From a checkpoint of a small mixture-of-experts model trained on Wikipedia: 64 experts in each of 13 layers.
Below are experts of layer 3 (counted from 0) of a mixture-of-experts language model. Rows are named router (the router's row for the expert) and show model dimensions 0-159. Each number is 128 + 32 x the weight over its row's rms, rounded and kept within 0 to 255. Numbers have three digits each.
After each expert's rows: "comes after" lists some tokens at least twice as common just before its tokens as in all text; "gets" lists some tokens that make up at least twice as much of what it gets as of all text. This comes from a sample of Wikipedia text that the model never trained on. Tokens count by the router's weight.

# expert 6
router:087085090115139105156146121158151172164090128160179175131174111137165138124162133134107112144103163156201100085135041121107066144098108155077112162172098142121131143118059118124112118155130180106162105146193168107106185151158134106080098075093131061121173117161186101132160157154122066114142135112112173178092123108107166137146112115080145119105104138184099131153152138104152110140124128093096141173104150132103097132118137104115155087170196144100176117111066126090084201175093124
comes after: " B", " H", " W", " b", " P", " h"
gets: "ir", "ot", "y", "ash", "at", "un"

# expert 52
router:104119151140121145176131121106129176122168169105105107162166130138053147107141093163076091105083127119075152108143168095098142175096131126088150144178077180108138093140134189066127160081134112099135187115151097139116099143089111158077169173072082130144195202217122154145129109141182167133181179088105078125147089162110120110099116113155115169094121133098149121170119054136125126092149130123092103139161130107140135119110114095081127151152134099126146139099102153155120070172053154
comes after: " |\n", " ", " March", " August", " September", " June"
gets: "|", " ", " May", " August", " September", " October"

# expert 16
router:140150133169141128061149135085163123103133128130097166181160187093089102127098184170138125175107124118154162175194133107123125162096072079146141136113123150187081120147172093090131123130118156067133117100184099154106077173182109127110132091161100134159117094129177109177119087088119121126133151128102115164161128153166142139089134084167198099101080114159156100071168179147177150111184120118187159144148109122114173136157106069124139136097150172123118100120163197173157202107142121
comes after: ",", " and", ")", "s", " well", "),"
gets: " and", ";", " or", " to", " but", " as"

# expert 0
router:150197158116137120085153166101157087112107114160079134104147115128129130072207091104120142125162170156104139164139109125105154093174133103156153126129153147119158156131117200078125092097120083084126145133103149166169120133109150091123154149161096125146107172123145130107188129138094083105078168046147102090119123128105125136121079099147121133158140102126123103105123115075083157103115208156143154170122107153129063116221090063088189087100096123159176179152141156117116143192194100
comes after: " a", " the", " and", " his", " to", " of"
gets: " f", " p", " t", " b", " s", " d"

# expert 4
router:140146097095152108176124135163096134148128138070109146155069124075117115142107121095136120149118051149111109113153110084095117123163101123174067159105096094111114139114150158136108173081065085180087152099139093086107160174096150091202079147115155187170206112090139107088101169123184150133175150164138163124129078133162114095131168116124074090140110148091103078098150101117113062143136107129125126077137112130100155150085081128123109139139169116133178062076136189175106095118086110
comes after: " ", "8", "9", "6", "0", "7"
gets: "9", "8", "5", "4", "6", "00"

# expert 38
router:103068130064127123186110163127151149109163188140149172133137090217074113124134107107141096143124168186130130146191123094162141129120068121115161088200141188140176166171091089102139126103084150140198178122142169122071059115116103166082119071178111115087082167191154145107082120159072100073126110137168107113162162121109113147153093115136120127132112109118107135133091142094150124151187113081081146109105114120092106124112176152175106129135114115140151132120082091115146168111097137
comes after: " T", " t", " p", " c", " P", " S"
gets: "as", "op", "ap", "up", "ur", "os"

# expert 23
router:150083091174180120085128095151135112129101085083106167160108152112056108132143187114155174182128182137115099185124077153110154103142142113126097145102088171150074066139148085103165185138119193103130078153151074183117133153116123163080128124158138146099150150152138110204172135166131152116137172162131125157124082157130058099132181161144087149159154104129115170128182173128132136091092144068141123120106146136106149103116120148183170157207095155147124179118162136111148114135084174
comes after: " |", "0", "1", "2", "3", ")"
gets: " –", " -", "–", " |", " —", " +"

# expert 40
router:114144083121160160082141085093168129121123135072070167073103174152126148136088120112128083159124114174083086171106127098149125121161098107156086178163115100113125159079136166140100158178078149127115139105186117096082136106091192127153088126103095144181116162090147084145140117115152193145100133171133123118106143117133131077079104111089118094081174145072173120179083143182124120095159163112099135132165108119100128075130182152148076040169130073083144142141121098165102085099096152
comes after: " ", "–", "-", "201", "/", "202"
gets: "1", "6", "4", "2", "3", "5"

# expert 63
router:172093123149179120136144153131070154119175113162159134121136143139082159149131197116128124134121136105115097148068153146149134076103088139166100171176212135101103144131065142170155164113100125148131162086149141156090155101151128131132107175107130093148140097106140100079148174176184079127173064125149120174141172140135135129114175216113132169198190152095139099072126131083114120171115147148145139126099122185094155127095118181171126087158166188126111158054151155106182130129122147
comes after: "A", "C", "S", "E", "I", "N"
gets: "A", "C", "T", "S", "N", "P"

# expert 18
router:112172093101096116116142139113099084126102120124105086120118105155144153117134127138174158096063189110109130092128137149071073164117150099081119125145102098091085114162145095111109201125146107103170103101087128119174091153140158146085135063122160091119127096086162132095138142184156192144187145147120123136171094111189060144102144079095148099147135182179141135155091120073084126154114149178103130075092164165091109165075158150137151127137088162161081160132151083119165073189068119
comes after: " (", "\"", "a", ".\n\n", ")", "i"
gets: " (", " \"", "(", "==", "\"", " ["

# expert 44
router:154149147165104130134084105091162140133078123193146063177179149139156189144115129174179128142148090110139151111117075160153138124075175140085149064145093098189090126132123210084129105116120120131101149119088108144147142191134108107148154114153110149157130153147132170095163079135105119152098106067086107108084105120157151114157129130223127090162138088162163081109069140195096085067114120091134133127081125132141164127116111199105098147131104113150137141139133115095062179081124108
comes after: " was", " is", " as", " be", " to", " a"
gets: " all", " h", " well", " be", " me", "le"

# expert 22
router:096071143111125159098134105132179177152108144135162097098110129137050091177092111080143154151075082118132066176166175115093123126101103166142128161087148171160061118088075089082145144085120090111180145172114147124138149162135173168167102103150073067142122080064080158147130110096104083126145125085143100166168128106107128170132150167102159055111101140156140135155134069084085132135143123144084126148139148122109160129134113121112085162155158128078134111140140201143073158182104117
comes after: ")", "1", " |\n", "0", "2", "}"
gets: " |", ";", "|", ":", " —;", ");"

# expert 51
router:171108161154100142127143146139111152108129165098138140137135153129128142162108192135166089122147091167143171071116123138142145170183083194129171161177121093097148182159097128158114094159122117128099139101147095172162123141126160137160149092162101064105115102113160167108181154082152131154106185091165112178167121069103118140092078101173182090082180168157102149103121042148117140116169109078106097067150113089136163163100186158092080089166101148108174146151137072096105154093124128
comes after: "\n", ")\n", " |\n", "a", "0", "ia"
gets: "\n", " |\n", ")\n", "-", ".\n", "\n\n"

# expert 15
router:067174113129183160085134178092112164089086127123085180175168152164147125172146111134137156141147116159169112127131171114176081149193138112189101132129148166079116166101150108093122109164126111129189149077151181164145146164153158091077098178105191191149107176138145149075123155094165107106095097082177082132180123138111095116155154115121154119083107178100168154132151122100114166079086134126154177168130132127124115120158148152110176114097120077108083103076067117129089126132175132
comes after: " of", ".", " with", ",", "ed", " for"
gets: " the", " a", " his", "'s", " The", " an"

# expert 21
router:191102133177149086073112162131142091106093034124073116144111120186102130143146118129147163092094114111136148085084088124098091075132157103083113107116150147099129115078112161159114201138110129108127117104124076163127114153076115185139119157113095128141160096125145098114201062108120116132174136191139142151123118089134095154103110118193142109198134074135109117048105129100114117146135098157168154118098086165080101135191151149168104096131116125182150114143070114156082149150091190
comes after: " ", " (", "0", " \"", "-", "°N"
gets: "0", "1", "2", " |", "3", " S"

# expert 47
router:208159109106121131149123093151153141150118153137148154120144089114051136159120162127163080120082176158121095115064129112148105088077184194178126087169106065145144193106148135157145098106059178144117101160155147092158155138121145114149153051119169090164182092122092134172139149153097113149163112185070183159139122073104128098132119118130164101175099157153120135150126100104175151123138154164138089170111125130119194110083179099141113171163104138124134144057099127111116138086085109
comes after: " K", "h", "u", " J", "z", " Z"
gets: "z", "u", "k", "az", "h", "en"

# expert 48
router:163118165177099165157076095097079068123089163110134096142132140127132116085096086081157092138163126177122151095109077198069181114070132139176099109123105179117094123146121135114172117118170170094154146081144089143130115080115123163147132143180152176083120179133122184098172138124094100094139172086089135119164089130160148178085160119091104094074116087118144173177134134098108132108062160089099064169092111086132128108150147173107123130131121091140090101161157135159176149161178114
comes after: "ed", " in", ".", "ing", ".\n\n", "ated"
gets: " in", " on", " at", " In", " from", "In"

# expert 24
router:168130108151135048139043133102195091081147129099149168099130124128100147105176113131214145110159119158117152096132127116105106077127157133143094059114155181140055133161138154138097141161138145075111050137136088104116152172087140166056148103211137085099145110115125151106148067120124149144103163167081120171070126085132099138085121102146149122128118072177083127089144163174139131117167137132116130136101156105130083157137178160116175104088131182089150139129173127110094114113107140
comes after: " (", ".", ".\n\n", " \"", " to", ","
gets: " In", " con", "In", " al", " under", " un"

# expert 33
router:090137119160185126105124086105171079165107090112108156147081085142064137128099141136158089174125152083153169135161137164162093176093131132136137164151108131102136094138115112126095159098172154098172189110097077158094117124095128093110094042108075111163079190090153153186203056135150093165147065142103185176120120122123103108095179091117124193152136177143106158173166119148107155130145132080165111131071140089101131085126124139153117134104165140144111132147159096091150116167108151
comes after: "\n", "–", "2", "1", "3", "6"
gets: "-", "–", "/", " A", " /", " ("

# expert 50
router:158160108118136133110115145120164146147061160142137078101160157140111108163130130146112084148096144119079130152143162144120127143119177167189152136155117096115074122135116116114099159117121199155114082163169143118188173120179158088123131107133119104088152182121111151165158123171120153137152166161141168040086096147093128059081116130096172098214140183118129148176141120157157098128140137134117164145095112112169188090117210145124168071206145178114084139080109145083144166116110173
comes after: " K", ".", " John", " H", "an", " W"
gets: " K", " He", " H", " W", " Y", " She"

# expert 5
router:163114082175136088077147097121143146170191076150110123144139186165083142128130095089108132109178119150184146110106104173133153093044075170143076121149129157163142208198115158127133089140154111144125172139158170138069205131121070136148106121143109106170087113068184091107174116105112122114137113175139165121104169165139113166102089151105120127165079128143123163086105115110121105150147110125147161185061106146146149117127180173122112131101149117166140190120140166132166074131099134
comes after: " C", "C", " the", "-", " B", "B"
gets: "C", " C", "ec", "c", "ast", "ic"

# expert 59
router:105121106122126131094110129093151099104127078126137133148155138077079172109159165114106123108102212176124072110190125088111170110136168146098049084178158110159150122158081184191165132116090146104134140169089147083133177191162103125109149148101126202129084079129156118159111127159187204140058162109105159107093145077156161137173134147094129120128145119159117091155120164145155123113136090129155138075121141114104091187140128076128156099127153110083109106114137107070131088077160157
comes after: " M", " m", "M", "-", " the", "m"
gets: " M", " m", "m", "M", "am", "h"

# expert 36
router:083097111178069151078135069067091133111092123148142124172165161140152113156138070156132120075131116154184129153104137091112095140083181116139111072115181134122096164162075117081144120159083141083120119096151141150193098160172105178140133146156158143140089181178155076178089130145203117175118146119118140110190129124134086105158085081139186088122114129082156147124127114136143132160142091096159152112054104169144170166137122106080150154097177146123098092145134174148172124108124084
comes after: " to", " of", " in", " for", "ed", " with"
gets: " the", " to", " The", "The", " would", " a"

# expert 3
router:091154147082110153122202170077115116106127092193088113120175088161173135079099133188107142143151129144173092122164158115137179122153113137150108185090150110103161109111121106187181165117152118087162144079191160179127139066155162085146157126092088130121093089087106131127173152149137154128125158166138162184091185157156158129112113115111106130154134163084093138078115095090140160126087198136150197106104085205131077129126128142108125091156163116131120100080137116095177103152164106
comes after: " the", ",", " of", " The", " and", "a"
gets: " T", " B", " C", " P", " F", " G"

# expert 25
router:145144137137080091142073110196093099134139122213071161156134110151091184092145134178128162040119138109170165127098149119112080129163141099157094096130089140097113137092100130107127127119145150088080093177185106158145154145074127087082107126165134126127136188124165165124091079149109142146106170120160159138150096124120141139152120174189137137130124132151095138088076140151114140227084124077115160173166133102175103139158077122150085151119112147112081126132129141086112079069069172
comes after: "==", "-", "|", "\n\n", " =\n\n", "The"
gets: " =\n\n", "=", "|", "\n\n", "==", "==\n"

# expert 8
router:097131089135119073145144121073116124139116116111119152121176144132132091051110100175137131147143133150102180125070072088106084096115141073125111142104102138158094144151072134080153151067140098140084161082146119138144136097081124091124113171084180128171102162146169087103115130193112186156195165188161165106065115092166109123085164091160121105196168135093137122146162155111096143122154147143087131147074093165171134208095168099157154157152104127182155102117070117122124119112107136
comes after: " ", ".", " (", "9", "8", "6"
gets: ".", "0", "5", "8", "6", "9"